From a checkpoint of a small mixture-of-experts model trained on Wikipedia: 651M tokens.
Below are experts of layer 7 (counted from 0) of a mixture-of-experts language model. Rows are named router (the router's row for the expert), gate (a neuron's input weights, with its number), up (a neuron's input weights, with its number), down (a neuron's output weights, with its number) and show model dimensions 128-191. Each number is 128 + 32 x the weight over its row's rms, rounded and kept within 0 to 255. Numbers have three digits each.
After each expert's rows: "gets" lists some tokens that make up at least twice as much of what it gets as of all text. This comes from a sample of Wikipedia text that the model never trained on. Tokens count by the router's weight.

# expert 9
router:101133176112129150093085102125091119109142201157131116144071127163088071132133105118104167110154122137162112127174131123108098155125145092136125093138130132164087143132136103134134092122144162
gate0:128081138146083121113152124118123108120169138157089080115069149165172084093147097116161094121143130200121151160067156128128127189161129094115129126155123073187105114178121133132109154179139182
up0:125112074087109121134159108157151169082164113084125141102160141124101165151124132083127119122099108141143150139136118163137123073152110179118144198062122108133164135109150136093133117144190115
down0:154142084121107142068137094192158167112159103169136161119084108093099121108157120131187093117172088137175148118134110130177134144121157165100165164116067105132126166121185144147163101107170123
gate1:118177165142124151104099126153101120113090073114086210150115030174155065136091174118111098119094146180108165128087134106084095152111180147096099127144121124197136095134105086092164155058129137
up1:138137148139155117101123132174133126143122121162140141107167109169157107123105064071094098172117153177150152154105152089100117151116180110132094061150138141186188098164126093143208142131133171
down1:158106196154052104066166128104128097157141114149142121174142176101110115120116102073134126172082114113107126132165118066162155074065143111138107133139131125132111109157068138189098082164106133
gate2:107151134098110081100154145130119148139109086149124170121106073110103159111072187086158144167123155112165088164135080104183154144094172103134112151079123187081200136090144102102111166079071127
up2:088191178067164150158169153150100150116085167153130162088150089187153086163112133145120080132133145210077116157090135120108152137132118047137158190131127114101140102118114147131149187158097119
down2:162143163106114144118081111143184134165137069097117157154080117154156198126147113125133163115131118123099152201217151178131161216067133141148103130141118108128159162113107124102104182119120146
gate3:082092136126155105145168069094134182101156115111099134198109113152180113187144098128148128133084097139167112152095112165167099064088116138101076135135122125106210127113100119120133119088104194
up3:120174131126124092106123136056129097114101132111122140167117155116174057105091117152177160140149140150161071155082106174135121147092106111116121142180167104161169138121121137141126100136135190
down3:124145158130081113159118104094166131114198127129098133151141105105161103127134150088178075157123100138126128070101084172100156109136184114149107055166143153166164126101100112127110139121135134
gate4:107114134115108088110107142168112162109118131110119119160134128106119141153158133135074121080126065137041106181180098141059084175166108132135135085047137122154158161128170122168138077119152152
up4:117136064191167143126156140155116064164133081121116139141144193068110125080130104134084107134088085125157075087096172135134087149155089113115119142114088069103148157088081121126115063180132136
down4:153166135176124117109110103099167095166144110121160092157214140143133065161112153178144107152127114122143091066118083122162126127136182124127126151194103063124101121123123124093052157178141193
gate5:139101166106093108183127151071133113125158115123143219123070116133138097124162107157129151143178092162144167103122135115124131110102142117123123112119089112165113152100103111151093148143104131
up5:166158104148094093098085127154174142098109145225142092115110135151114114147058138151140069091116091170103154113115170095100133206142074092153138131142144124159137089142124132121147173125131123
down5:124136149157114121104098072137123122186059085120170131146172135111156145136175164134091146108108105102134181132160123111117143043162127154163154137145153187142108162149060165141122126195159134
gate6:140114166143137099163144073133085114162177141095180074138142111153108080148191129117128180124112088042130146092115158160149179166137127086172088162145155086122064033107172089170143053143126117
up6:156132135143115153158130121109058132087134149131189162177147148125113127146149129141122173116108091095148147111084132135137150160141187116128146095103063072083136081099151128143149105160126115
down6:161103152141122156104106149134108212103136166118093112110063174168115157104111150109141145124147131121098140169051168145162042062116079126111123142158188078086118170168107155114100089092162163
gate7:068146147125070143107104133106092149130142133114151135061102092187104111155117177140108127135149134124067083171120140139096118126201133146129154100096114101195151195105062105096083125191119119
up7:121080084119111125104119150144095149114141134122135103115089110216100104130098177157155123076150120117083091136090170127084117101162133142157124101059122130180098150089102111125107137175131099
down7:140112055109136084051161120170102169135098099081062143177131169110172127151134164127134137159067139170131144131144138204128093112151139129068142160187148160116119128121119135164137094110138052
gate8:099164105125144073027082129039104185166163153141047089098084126090156088161099136082141176119125139133109151132145094157125122146144169149080169152117137123165097108122092113170124081146125098
up8:116153165116125062069105130112135177123090098136127177140110092101150115136131182095102166094108057116110167151067084136136173103108166147078219169163145098130126111126193099158158131072150154
down8:188148075140167150081123150136080192113155086140138095189065138137090125177116094110134091152079059125154147111117132111102122136094098138095160102112159101146208110149092131126074130107150088
gate9:119159120130137186072127120065088105146168137152119151136107137123136110151124111096066110114124079066087067103098113119131126117117083136079190138137145095082089105118108138113147101143152171
up9:112097159097153126238088153167171138136139146141100147096120053137175141161103099123179124153108133140166137126125083171139150116108165063161116062091221111153097147178107130106152108139051148
down9:151102149123135163102170191178220147118100122149085130161159148171088143176117078168053121178131063175079090132111136121110138123138091190176118114123144105137048121098106111092125120086127148
gets: ",", " of", " and", ".", " as", " by"

# expert 0
router:141115162145107163127118142156121137153119162131109170149171152167125153132091134172135133101140114083138138138144143101140122200129072083075140092133059102128067137125150170151142068094103086
gate0:099127089140123122134103114180079121117102126146088170124095122132178139141160088185115139143088198124126140125130102088141140152125083122139150078098092057053138158164141142136174149135104101
up0:137111046124116106061112050103092183104138086154106145107133097101147108140128100142118135132118178107121087210119043122110104133070140161208140089136087143103126127142150106173130101144173102
down0:131147183113128196086121113124163126086195099118117093143153097066099153098176155121126156166137130163162104130121120158165075122127119178102153094158117159190098098125132101051206115169080117
gate1:088205139135185100125106183127092130170102170151115087148141108111159133153141198047092130120146124056160181088085142133154063094141082101023162136091086097150120122115154109076144113142122061
up1:107159131111121174108112074121150130093174134105160166083134126121155092125163108245138128142121129154118084137134108135118177127140138142214095147163189156082143137127099129187138135126104174
down1:165152122118179087123147127155173118099162125103109156225155139072143177115153204117072128110104155116133173149083160123183165124105099098103119148180176130139156088159122138123083122110110113
gate2:142148185136089162106130116086146097118153129093172122133154073134144129119082129135129180094174120099097140125110149080121145130119125126099127116094125156137170135147147143083167093102146113
up2:179090139133130154123126121141123170106148114094088136117158162158147151148099114099123145119166130170124126107185151127145154181129102180126119093168123128104077131158131153146102128097171128
down2:152164077127107067134141136156198117146117137151153079105101105153162133122129119144074124123108135130156122207117125079120166197152158112110142114072143094121109109126108115122163179127127178
gate3:165192102101160092085129159102148130142094170085148145170176083123116143135127138102102101131125130129139125102107120137101106124084108061060143152133107098158199103102161099099083123124163114
up3:090123131075129153194126134146076172191188144189132080130130050131084099105113129155073107117140095099118115096129122159156179101117173132100109110136163089097171135118120129106072091194147084
down3:141104111101150112162099153178125106096124124111114179100126139145134139171109178126111048104170175113055095156255177124101107138131186128115205157140097151083072098143183125155095132147082151
gate4:143114111126149113116071171172118085132114119157158154132085108108090155155139121107181072130127119127117121118148041158153144131116107115108137156110123136104167097188095115145130120172147142
up4:103102111150114125121102202147134115125122121120168184108108068107138151163163077137179119133135083136144101109162054166117106149149044158081138147105161109114092152169063111128103111192093143
down4:142198163099156195144196095105134078132125143163116123158149112113102192094156113108062107188107134120142150125119105104147096183117143150127147084109087136096186160117172092113185166178117110
gate5:099072133139130064084138130109154137141154131190081128112114116146159074114069087131114134163089093178191127095122178132057169147144156127103147120091101089148158168188183090116174093159056080
up5:159154099102113089162113124141116138137097145141099138057150118150096079110123128084112148115153132160184162106087113159125111135122156163119181103104098150167135087093153098064104087110115148
down5:100154108136178092162133078047127155121119187152073117131172143136178091171092103072130132140149175088136131117143079141163117164080146089128134145083195115164097134167098159162107143122157136
gate6:085102167187169153107157125135101124073110086091135124081149163146142122122133169168098162062104086119136085143113122092115116126188116127120174130111071179115111154100074178107075123117154159
up6:146078120112096143100137062095166082106120101158112167107117091138152145135165122110167131087099128073092153138127092135170081163108093127104141133137116139101159122111111120084194154104170212
down6:114090143057156115137094175106075177042120125145177163066158178099139055129095158104084095136126157134131092149154163169136137135147116179130088140121174179145118116104153118115103130107103121
gate7:169129128113136156149136134172126143201079119103155111126145084134095105144196131116161049111110149131087076130116139126100154107075065105073088157140138176173119123178128184118093139167072177
up7:069134130160100092101128146063115134092189119142094111131106173134155147093078119138090183177123094112143176135133105136111104131170183164191179105136120116121159150078125062138132110118184098
down7:072110118101115139091096137129134128084188162148127120090176137106082161156128103166114098085176156125078119159108155117148140108153144137149155164140082141174134076157130153086141134132168127
gate8:167092130146108095141117094158160109144161151132144163108164144208167150104104137113170163120143112120132167104140075152130144120116144094135130133149156108083201100118121145049111120139143189
up8:109138134176204161116144137117137070087109077100121073159096124112117106112149127128104115177086150139122134130091199156132092104159079167175160162100116107174063136136130069177101116108145095
down8:107131145131153106083172122177163164137139071114127107061148141145133137157098098164100185131104101123124135129158109156166092180106113094130119162114081162090113147078100146134137190172092081
gate9:125151147086131140091135109140087177125113096102140108127145087105143162048130090139133148078134142082122082130142147116105120153106155126116114133133124123190171114102173147098160164130129127
up9:108084132156120133141103109148150065128141122174139157086132202121120151169080150089198110163087140192155143182113112160169129134112132091142144154105098124131042115145081079148098125104112135
down9:204091118122169206094128072125100133142222139095167151099113101080115107144100123096097145105128061110102180134161093135110083157139165127124141144156164110158167083176108134122122114159136096
gets: " |", " ", ",", ";", "-", " that"

# expert 6
router:130166161114161073137142173121067109108144196107115119166099194119084115205109105129074130160134142094127148165134116137113049126125098121155096125125097145163108144134122108124161066076100133
gate0:102114136097214157110138136111095158085164146071112144154129155167182112101118093125117090124140135203079108099107120075158172097140169120165112120120091112128208171088119156136189113135124172
up0:113140151117195155146102109100144103088188167193148094146158147162114149167159082099136155133155118094087118093163160136108186136092098122119156104133073060114149141052089157093117137081071119
down0:073113061177129128143128161174145091133109125131161104107106100129160069133173119110096187076096177150138083133121137116073118116183134147120134086139151122081150135148143113089171048129126095
gate1:109126120097094115208116150120121109110191157115076074154098119123110216086158160177133107133111101161131110172077085165097177145123133134121057206126094141108150129138165153169142105128133154
up1:128150085098150152181081133083103119127140142171098088145169119104139168114115116142112111141148113071121133197123123184167132109128143145126144090169113161070162085179144149181122109090128106
down1:078158107101157117112142123068134126129109212121105128179223098166112156085123103174060102093115188092146131144043133147052125143173158164106123138049097124158152122123079194136141090110159095
gate2:080107080111177117052173134113193122094158155115084152112086125127111139173100126146083047098098147133142127108127127095154073136153084116138123145141190084158136203118144135128142095055132159
up2:115109109097161129127186073138159147118187172099087160140123146129101127157128104165090105071168121057128094097164136029151101136139113121125153118161137126157134201126101109136121098121116097
down2:077148101126087119121114137143118164044146105117131154139127098126163137202090167092107114171149099130149143181136116128069112162046140134140143122143148090155131148130098159120101129120095082
gate3:152176121126164200183145152118142107140135193087157148182097111124102117159129144081122119138112120078111146159083080151094149141086083100119105191133204110100139111115153118084132084080099190
up3:158167058109190091124095134109154071141101112100107119110116182158050122163147115120091100088109071134136089118167086059136145064152141096150165132183140147162162062148099120124113099150105103
down3:161106134072167136135108152111103097139125133098108220120174092156172157151122119157135125083121115129075143134144126112097117157112098125092168098115125120139138136116167062116115142113097136
gate4:142166141149157114041115143233095150144123097162143071159151133114130196093111108162146144085132088127153110156110147186184122097136155105172107131146148222119128107126131099148111104162129145
up4:098131140171067095153127096041105093116104133065135154080082099173078119165140143058111131160122177108133170113140101127110121142111079146119126075113108046151143151127142159141137135117145128
down4:032193104084136135167102099096132118134116125121099105124165094092147088095099081126097123125133125109148159097171146092090117133137133096137135167142144124141151106127107158091065184127161158
gate5:114069095131170132163104135078153109147053130196182117159184161149138167172153143120130140142144176080141099152127163137107111170165097126159090113180122122152136136060118108156190213124166092
up5:139092154148118149178150139119195143145104137175147093160193089136100139157147107089118131143145163128121147179109126087166148145139086107101078199148116145181170114095110146107141180197153109
down5:050147145082136159125126142144150155061121101134108130110109158117123103167168120106121145179193131066143116197113063145095110165110195123121070150113147084190155090172082140141120150146101119
gate6:053111186191162142164182080111160122140165140047182097194126144060109137116170183108128190092141085133190065181187141150112100039163126101120071162113145132170164131106103118073139151164117157
up6:084155132194139082133152115132155148172175155114160110188145073076110148151132146095128138120086090108109076161177096171097105090178089163118136179138120125107181121134157124073095135166117103
down6:101136177154103150106122096160118124138121103145134109139091108134150096128173124117133125186188114163136152112139104085107105122136134119129187147153114198141116111124131104138168141187161130
gate7:146125120110150122103092178178125104088142173134106114150141108110188102199141127102129140111133137109173135092129133137057158130094102199131126108196104081155125166115134126068100097129106095
up7:125160154131112118166157135115130168113100090056094142158129114157055140123123127166133076119066128119060132174115101103173091124127177093172194167060142217097169154076122174199101155125164174
down7:228095135156077180090115123139124108186120110137156117107125109069116188155152147178150113163182126099128117196166139126139133057089068134134144099130095176071121176094127131114128093112141109
gate8:084178172154196071102120178096145185142150131165113129166139082101155100148101097106121115099121182113127136166109132061162123202151124104068109074108134114159064149087129161089135152102056067
up8:121179081103163134120093108114074132064180135105148135203147130098149104116187136149170123150211152110082072152121130097178129110068173084176158109101130115111132169142107107172161128095140126
down8:129153147079119130139100166117096140130107093057097146133116131101140131108090089114134134206107001144140098103065151169145119138065152150108138066096139158120120132125121148176138126104110110
gate9:100086103122206141101118123200167116121140135164087068074116154115128107099095141157120147104154083077143054157157099144144118179109163121061055135155118146183107131103096095142170161173147119
up9:088133111135064087113118121068108155099139094093159140094127103141134138146134092124123063150132145203115150095121136097141161118151067126149206100119065097076115108155070145114137152045149125
down9:106108132141184225139131100131103074158093139089138139127105117139080120118149192070143120151128102129153102185141126123077148097153094103108097082170142177111090077123133113151182082079128129
gets: "\n", "-", "\n\n", " |\n", ")\n", " =\n\n"

# expert 7
router:181191161124070091135166164130119189179091160123128157142120179114156132160147132128144136202130108111159140109100124127074145151103095093129142090097094087188111113136142135126147063148226177
gate0:154130116207133101192101133112212133165081147110138155076098141124135142155167128131164127126151138137109125116126112040107149171164126122148130086187073097136077149113143138101144115152079150
up0:123175135089098082111126118115040095108123119169107109122166161125077126137065111129117142105088106107105096124133128182186098086113146098066106083086101111162177148158159137122088118121156112
down0:088149119122108093181134086101079075131116056135160142150130118127133131097123194153110162139096144137120127119157139105175184059084185157119096144070138100078115162086133144145139128142115169
gate1:156070133129158069116103062149150128104142090135106125123121146134182049150102090097177185086153164131134128117101084173129144107141135043185233086090166172134167041101151133153151154140142090
up1:208166097124174085149125200082132062096135132124109139163146099072143086133101135056130119153132067145096130152107042108125088164126129154145077126087102077120093179130132125106159098091136154
down1:143072099118155140129117150090084130134137156141074104126126137119129087155089123183199127105122095097099174087130133135045132128127164209118109120141111170071126155137110097148138114173220146
gate2:121087125104133133176156144142105140140103155128126173175089152118118153134168148187123114198131153108124092122124188115145155125159113154126140160103114095158105130209098179147166107127133103
up2:125047075085110127186188109164109143155100119192132131092131116170103140158117147149175113142128125121109151145082196099145116140153054160126126156110118130122096122153074198166160097150162142
down2:188144096180114158117143136166094135042104108094143158111212117078093169098151140089082097132115147119114143130118156151146210093113111156097152128091163160143187105127107129090162100146078118
gate3:142122190128078113131113202080147135133085132170157120146152125189137136166113157151093104139137089105139161111090119038096174077116187154089150161148113176112128103162166144126095182163102150
up3:074140134135130147137180189199112108162151156175157131074148083127160187199064126138138178110151163103152141114103071120091076103139178171096101115158150118090117109102150108091168104166161145
down3:164105117100112129094105109154137120101130150077209138096171124101105110124088156161181140077129161089092107119133128126076120183118114111080143152110127092150120164108069107157153085054088124
gate4:064164098097137115120114137114171200134144134134159160165134055105153198118159109172087137149137100099157144089156105087051156067121168169134112139096148117116131105137084150148067095131046144
up4:180124154085179124135103158099083121144138086097082028117137150168111094136140112107125192118118116190150081141140106156144152138121077125146115103153095171092119166129159111162171096130192174
down4:226097165127112131099138161136146109161081134049103140121110131144105184151129074126122205108106131085134163111106122149151166131082129154135115086172083093105124102088057172079163126115174113
gate5:124127145165092165116101145085121150125145146097102167148132137089177148145080128140164139104131151110111090152124173110154157097163136141112127136088086136135099099124102183077087114115124128
up5:170126099149175120106151121141138153122100140111100112135085148132105135121133133115071110092104112091161135129108104159091171127081140124129149109100115095125130141084161085122135137104158115
down5:132100143136146072137102160177175127123145166102131165163091108096090132145194135105193162154163157102154157109159155130108180120154140132101126055130142060095198127093158076170175154168106096
gate6:183097136113164172127171102103106126115159133157130129151171127076111130122127129135142169045165082099107120113107122148174134092120123108161099151101026125156151134086139100152136138080150128
up6:136089140108084133167068136110115114196125131182189102098156141148152146137184148140147082132145127078120158095182158129136127155094108128059158080172129101124131186147147151140121123159131149
down6:112131182126132122115181115099083116083141076136103093154081150177179136158048119108127136147077095126164138104116060126043121122127068137130143120097113138149175094173112143106135133102179070
gate7:194115134122157139131152185163138214137106180143089106151133109115144116104087147170054086118150089138179124153132099121199184100129121082064121069131130126126198141131137166102120132111125103
up7:075199137082113121129146123167077151129103092176177093142128145051123160178104160125092101118138103095069208136139127110109127071181092129192166119088084173150073139109143169092096062169107142
down7:193122091092111176159102140146117100161148108115128108121155122104069132151104127102143131166091089112086070128142138118139127165146153142183134131088123094198147100107097081095102180140083120
gate8:086066124076134125193114180143077119135151170191116153117114126171181134142125127080156150063154152115073253145109147139090135138187138152148126135089141169098112169161123121202096068128082162
up8:166063078099143135127129164141100159158128135172143110196176158146158077128137125110160214154154110120102172200145133137101149161161157137101131142099138178143206134144070188179137129148098152
down8:147174122128115120094104106084111178136154113087141122176121166179087146081187140145145105126095072144077117147099114149125172143108126139113110109153182140110101147120140045080123163137101085
gate9:112105109147145222171134120158132142211143145166151110105178151087132107160163121196143124179101118132103175149124089140167175076151148139132107144159124168113187150104133029125131170142129178
up9:107169138125123145150071164178156166111181139071117054148147132134065163120130122134159061162163129133094108104127109127110146107166110120125136128100126145174106172155095198125132143085138169
down9:139131096144101080144133134131117122103103128116169060102092093169131119123143135175144111152169107106129161133101149123101229132119118121117109174067125155080139167094171078167086145108188165
gets: " in", " on", " to", " for", " at", " from"

# expert 2
router:098198176152100110122104126156111086123133215091165117133122101120111112117131109107129155167206129106138119190197136116121116105126132147150165046097130097091134103164157115131139106115157164
gate0:034188118120122150109133130141088106159107097101096176197147142111127163130112131067095175126150132093111047159127109056086118107152076183152185142130177107090150115137121119078101103094148085
up0:128176116131099177170112147131044156157097166120180134142170149168088181162096155141092127148184092074132078153135074126174132115178070205133187128141161130082148179111177145068148113118124106
down0:100090109131160167160127118141158181135149140140124092086147148122123138167109147169151101090082134096137137111067112111104067154180089129074098174179126133111133107186091108123121139141106078
gate1:076186197148098147123153186110128084162113107159098162151125133150165116081114117158092071143108162118117056120075119109114148107112087116171107139108102177175158129123133152158149141102119133
up1:157107155193129143158068138134133107110136099141178135094147108111161091145163108177141072162157184179077149115056133175141075154111150145113091185151118076121064182098118128069175116073111101
down1:152143122176123078152087131143099117122065188167134135109115123147136095133211183123149104140134108137121099123131115077126100152118134101167161107164182123083159132069100133136113160200061089
gate2:139118181119103128072149102098097085138135123127169086149090172139076143130134108062151099171112137132200137124105157138125123138058115119166159152158119074123089116166108182094085129102086170
up2:131152096106128093176128151120188190128136112120083175080168106117104157091160147155110159151160077121116114149199063197172162083150126153109130085084102195162143102094142051109148119132176115
down2:175146163140155103156121157119207150136183134111128202162147106106126152145107104099191137074161156250096153151153081205090131153083115159144153075163129146133152048115124117175089147145099128
gate3:093093147132143077102104128109126152115126153148109151153144170179163104149147110135127114158103147144130151167074090109129136117103110167098143122084074106125145143127094115076154188103160209
up3:137132156121207113132099112134094106105066090117148182155107179112149131135109165128100161195121128164135069142106124119177118103097199187134134211103130107132138118140162117206084168116126215
down3:089153141146141142146110159122078118117156107085115165050148128131104133171169147140187173115115119131147181136125110151121146147148128157106117169088114118139172153115167109172082134197112062
gate4:162164127094103122122117150116132122182131100102204125151141143186105130120165081104154218122164066140164148175103136088200146172131095187155076079090084130108062134050142132096153118130102145
up4:113140080131126086070148148090117122147148118118155123125179136122070127129133078089156224133185068166183122158083141063131096163132148149098100146103085138136084135072153102122125181115069161
down4:088113151158164092140122164107126171151094140109099082070129130111146115127142144132095146157102091097093146126101157157195105139141124135169116097115100184113146141178122093105162132150145142
gate5:121123134099141197190179120104096125115125131144120155103110184124132077125086115098092131151150132138091135134100125108087116140194158142165153112128079112078161132118180109161197131144115199
up5:115140148127168179143192120134108146140120129217143187107099175140121112121083119071118135171115069148122155138107141119108090084192100141183135169120133131136172144109176141143155158105109158
down5:120186158166191151105163104127135135108172076091170129142176118150137143095145118066117136141150151150114161145110095190158122083094104131129206119124184124142110177117098172109134146096118098
gate6:144152044165113101136132126131174132131075207085181143101108123032093186153164075104124125106146131147124063093102178144112168144123089149184066110152118176141134125192152116144099126109202159
up6:122160066155123092167142135106150156132089147107197097142135153024101136117164031111115148134168167115158118085126172162115129092122118110197098079173146144176117141151121134128051100128169150
down6:153180123149117084162148122102109142153142134150102140055136112147100180075177151125139075117144108100072114136175077087184214119101083096127162079146118053120126088084122174098101145215076128
gate7:143128085145079122203110187132150199089159115146130091131144081149189132112116112156104108112131107136162192114140150127112180184083143102143177091122103088160155159111165115082150097168113178
up7:125118122142064112136131169138133155117119167119098105153145114086163107085120121167124115137110116108124179098075133107119128119131152122111169122097115127117120150061160145075166120131134179
down7:195080121110126098188085177150114129139170179122122110118113128145090102122143086087105104074108165252128140110094123150182078134122118166048114132111152072144199141107128158117143144090095115
gate8:099175120125091155101173075133092176118072097137138082133148131091103132151157159093135178121168079130157160078068157149132115116122132076089128143120092094102163088187121114112121150024105157
up8:117140130067138162092085070149140142083126108136168090124147140130093097156158126138085182119152140165168160081110142138124167139127148122125082127084174120096103108135106108161128131093120141
down8:089117164086158115174085120164159136102159134120120154141088122167120109118150167111108133107127172138134170150069108142109166174162184140169131187135146164139098150166122136097121123150127139
gate9:117147069122080122123125083154116156085127071139123117098171103180155155085154131169178211086113123104135128108139170046066163144148174157154089108120151098116089127151170132109096158082123165
up9:120109130105086150083127135100110099124188147124167135182145126182154116183130145099172144126097065149098130130118122134095137095168140098139136088179189131149180056130095140097149115087200155
down9:067110153104127108155098140206102118084099092161132135140110149091121087120047123157126135128136146097125073107150127131192127066155157134105169165171160130134104215202182143096093141129168126
gets: " and", " (", " he", "\"", " it", " \""

# expert 1
router:061148180141139111137080158118076112128113189131165135182101199097060112196126114152150130161201096120155142202127093073095104133063097112127133112123143133152087131113091124133135092094174162
gate0:124189155147151102122100112127181170163108156122162139141104168135130139091067123109091130121170148115158142111100115130193148048141137131127177122163082137109130104155126090118121111071123117
up0:084139121167123106130106120120098086145139139163175117197161085109100162121149108110098128119097129122073097127089195165065090152180085132168089109091140142124082179111160213123126153161161147
down0:170143160145158125150209141167165147106100109131183195154114110105111145131171093130161177032123144139193175133177100124098083098105139147150110112105138105103105136142094143109121150121157131
gate1:109124106109138144183079130129142152126104161085131203144181088104117078059160164106164047131165130108183121132096122095130155132183153229155141136185124107129175098092112171174164082082105155
up1:110155086089088105159084140140128103169114140138154126122183149156122114117196109136114095141148159179134129087099116097130145121136148095187139093196173137159119119077057110131204087096175119
down1:132144201157056092170119120134199103167114094140096083128111120081153118072141122136142139149109121134141114068133064120169138206159135128151156155051140187180129177122142085126183169139146122
gate2:072094100112155197122166103077051165100130143110121064118124112123122144158156075126190182143114087072111104117164133124104113059120121123098110117137117149086168129125096068080128147147123124
up2:074101131105174114133121089105043171104119147117100100153135122119144129170171087132188126108140143097078102137178123111103118091058105083074111128139121147062149151090186069114133143186096116
down2:061066145149164107087081140125118121151138123070083117109173130097100106145142094188167138174110162166086142126127154169134106062162127093128138250105115157118145100139062129124090112104135159
gate3:140132094163177079147074135102090117157120197190125148130154152147108159168171069115057136105077122078181130150102121155103098130111156157077070166101158127102183097103141184119093162123193123
up3:139090158119140170135132086104136125087155154115195134152151104118208149091117180153140141186179089136110182159190157077143106125149115157161161190144084109137125116161134109067171128179084080
down3:128148180137078117115170129114133151115161042153142121150149106096159103125096095118159125143143137138061185138134175123068063122178118162163120174156088123167100114133085148141120109081171132
gate4:139120117068087171104131125125072126140155073140152085119145127127155121161101148086132129173158090080132174105135135119164134138121083169169080150134149124133090157090115183145149106147145171
up4:091141176166168121129136200119109083144064077136097084169115127143134151147200139178155198200120167132130124129125126095090187156142154054097142186075063151174080111125113093191103129149111122
down4:104072088121107160166041099137150176127135097166060091129093135152140092116113103159191161128116203126094142183152138106164124138125149113173106087104137115065173151115126120135136126113133145
gate5:138153158128119086045084170094112223149127113149157109108111105133110122161157087088084132141127118147140198163135090173140093135144135104141118216165101170162117113166112113144044128168142140
up5:131167140121153123095090192118120211167145120158154149083121128160158150134148077125087131139178113169123206142139107181143108134165139140148118214178117152214123061115091090108075126152158123
down5:117178178163124100164052156129101129087106129141120154088122130124126096119144067113100120175077112137091134157117108145110191136145119119066148182087143151147148109117112127099109127141150120
gate6:114122145124073189113155111128136139135145174081128062117126133158098141091120095098169156181135109136102099124207095133127168145171117091117123080110097174101143150169107051143115144179103137
up6:151148182169077140108077167168029167130134104100121110177149165116094148177107161139203116129127101121150115103113123114138101119135107162113147082068139185186120112093079141162180176158123125
down6:163070200132091052091136078167109129156134060168207114126136135139101097122098144108074127141107122134140128140160118117068113127154078105109162124113145091141109130125184127105136106220120165
gate7:020141094121098106138064138095102126151156110148146103111091169108169154138125087149141122110127141111063079113079128101113096116044130172101134115141158091164075137077119136141085164117116173
up7:116107121155185116099118087137159080175100125081154169140097145192189101119109089119116122123138122165134147129133133132129144090127075105125135101128147149072134128102137056149087116153126158
down7:154156144097137112120148128148186134107084158122124147144127084113099085093138123142051147170137102136153164121087115116099122065166081139111177152134066092119181112106155132056093088161170143
gate8:174111146103107070072126118125097102113124123175137120115063129183156127199146123164161065141047139157167108137069089069145089061112115124133120110163156103139152108156138133102097151131126147
up8:151109140105110074082106157163133077123128167141135154116076173166150118220124138175154108115106138149157155136085078069126062105110162123135116130191138115096124107150108119090091131138123120
down8:139106120104198114118149110150086067090109083168127174179100110080138121180161161134186156146130133143150126150090126132139150093158126184169099123119109125103117126148198107128170143093125107
gate9:105151108188103129192170061117174117114147160141119109096143104136098124087113105163127131149118161196145114125139121174122138107115143194093214101154138141153077065158085149099123136116139103
up9:098125165173101134155111106097143138182133140133112121088105151071123072069139038140164109179083149202150186086087167130194116149163124167184145100126155181137085130142119066141153118111100114
down9:136072143162179139106098108112172138105160116103155155044141082152117076109115112140108145118144132125143135147075154131155153173078186142096165080171095163129147135119063057127122087118087137
gets: " the", " to", " a", "'s", " an", " their"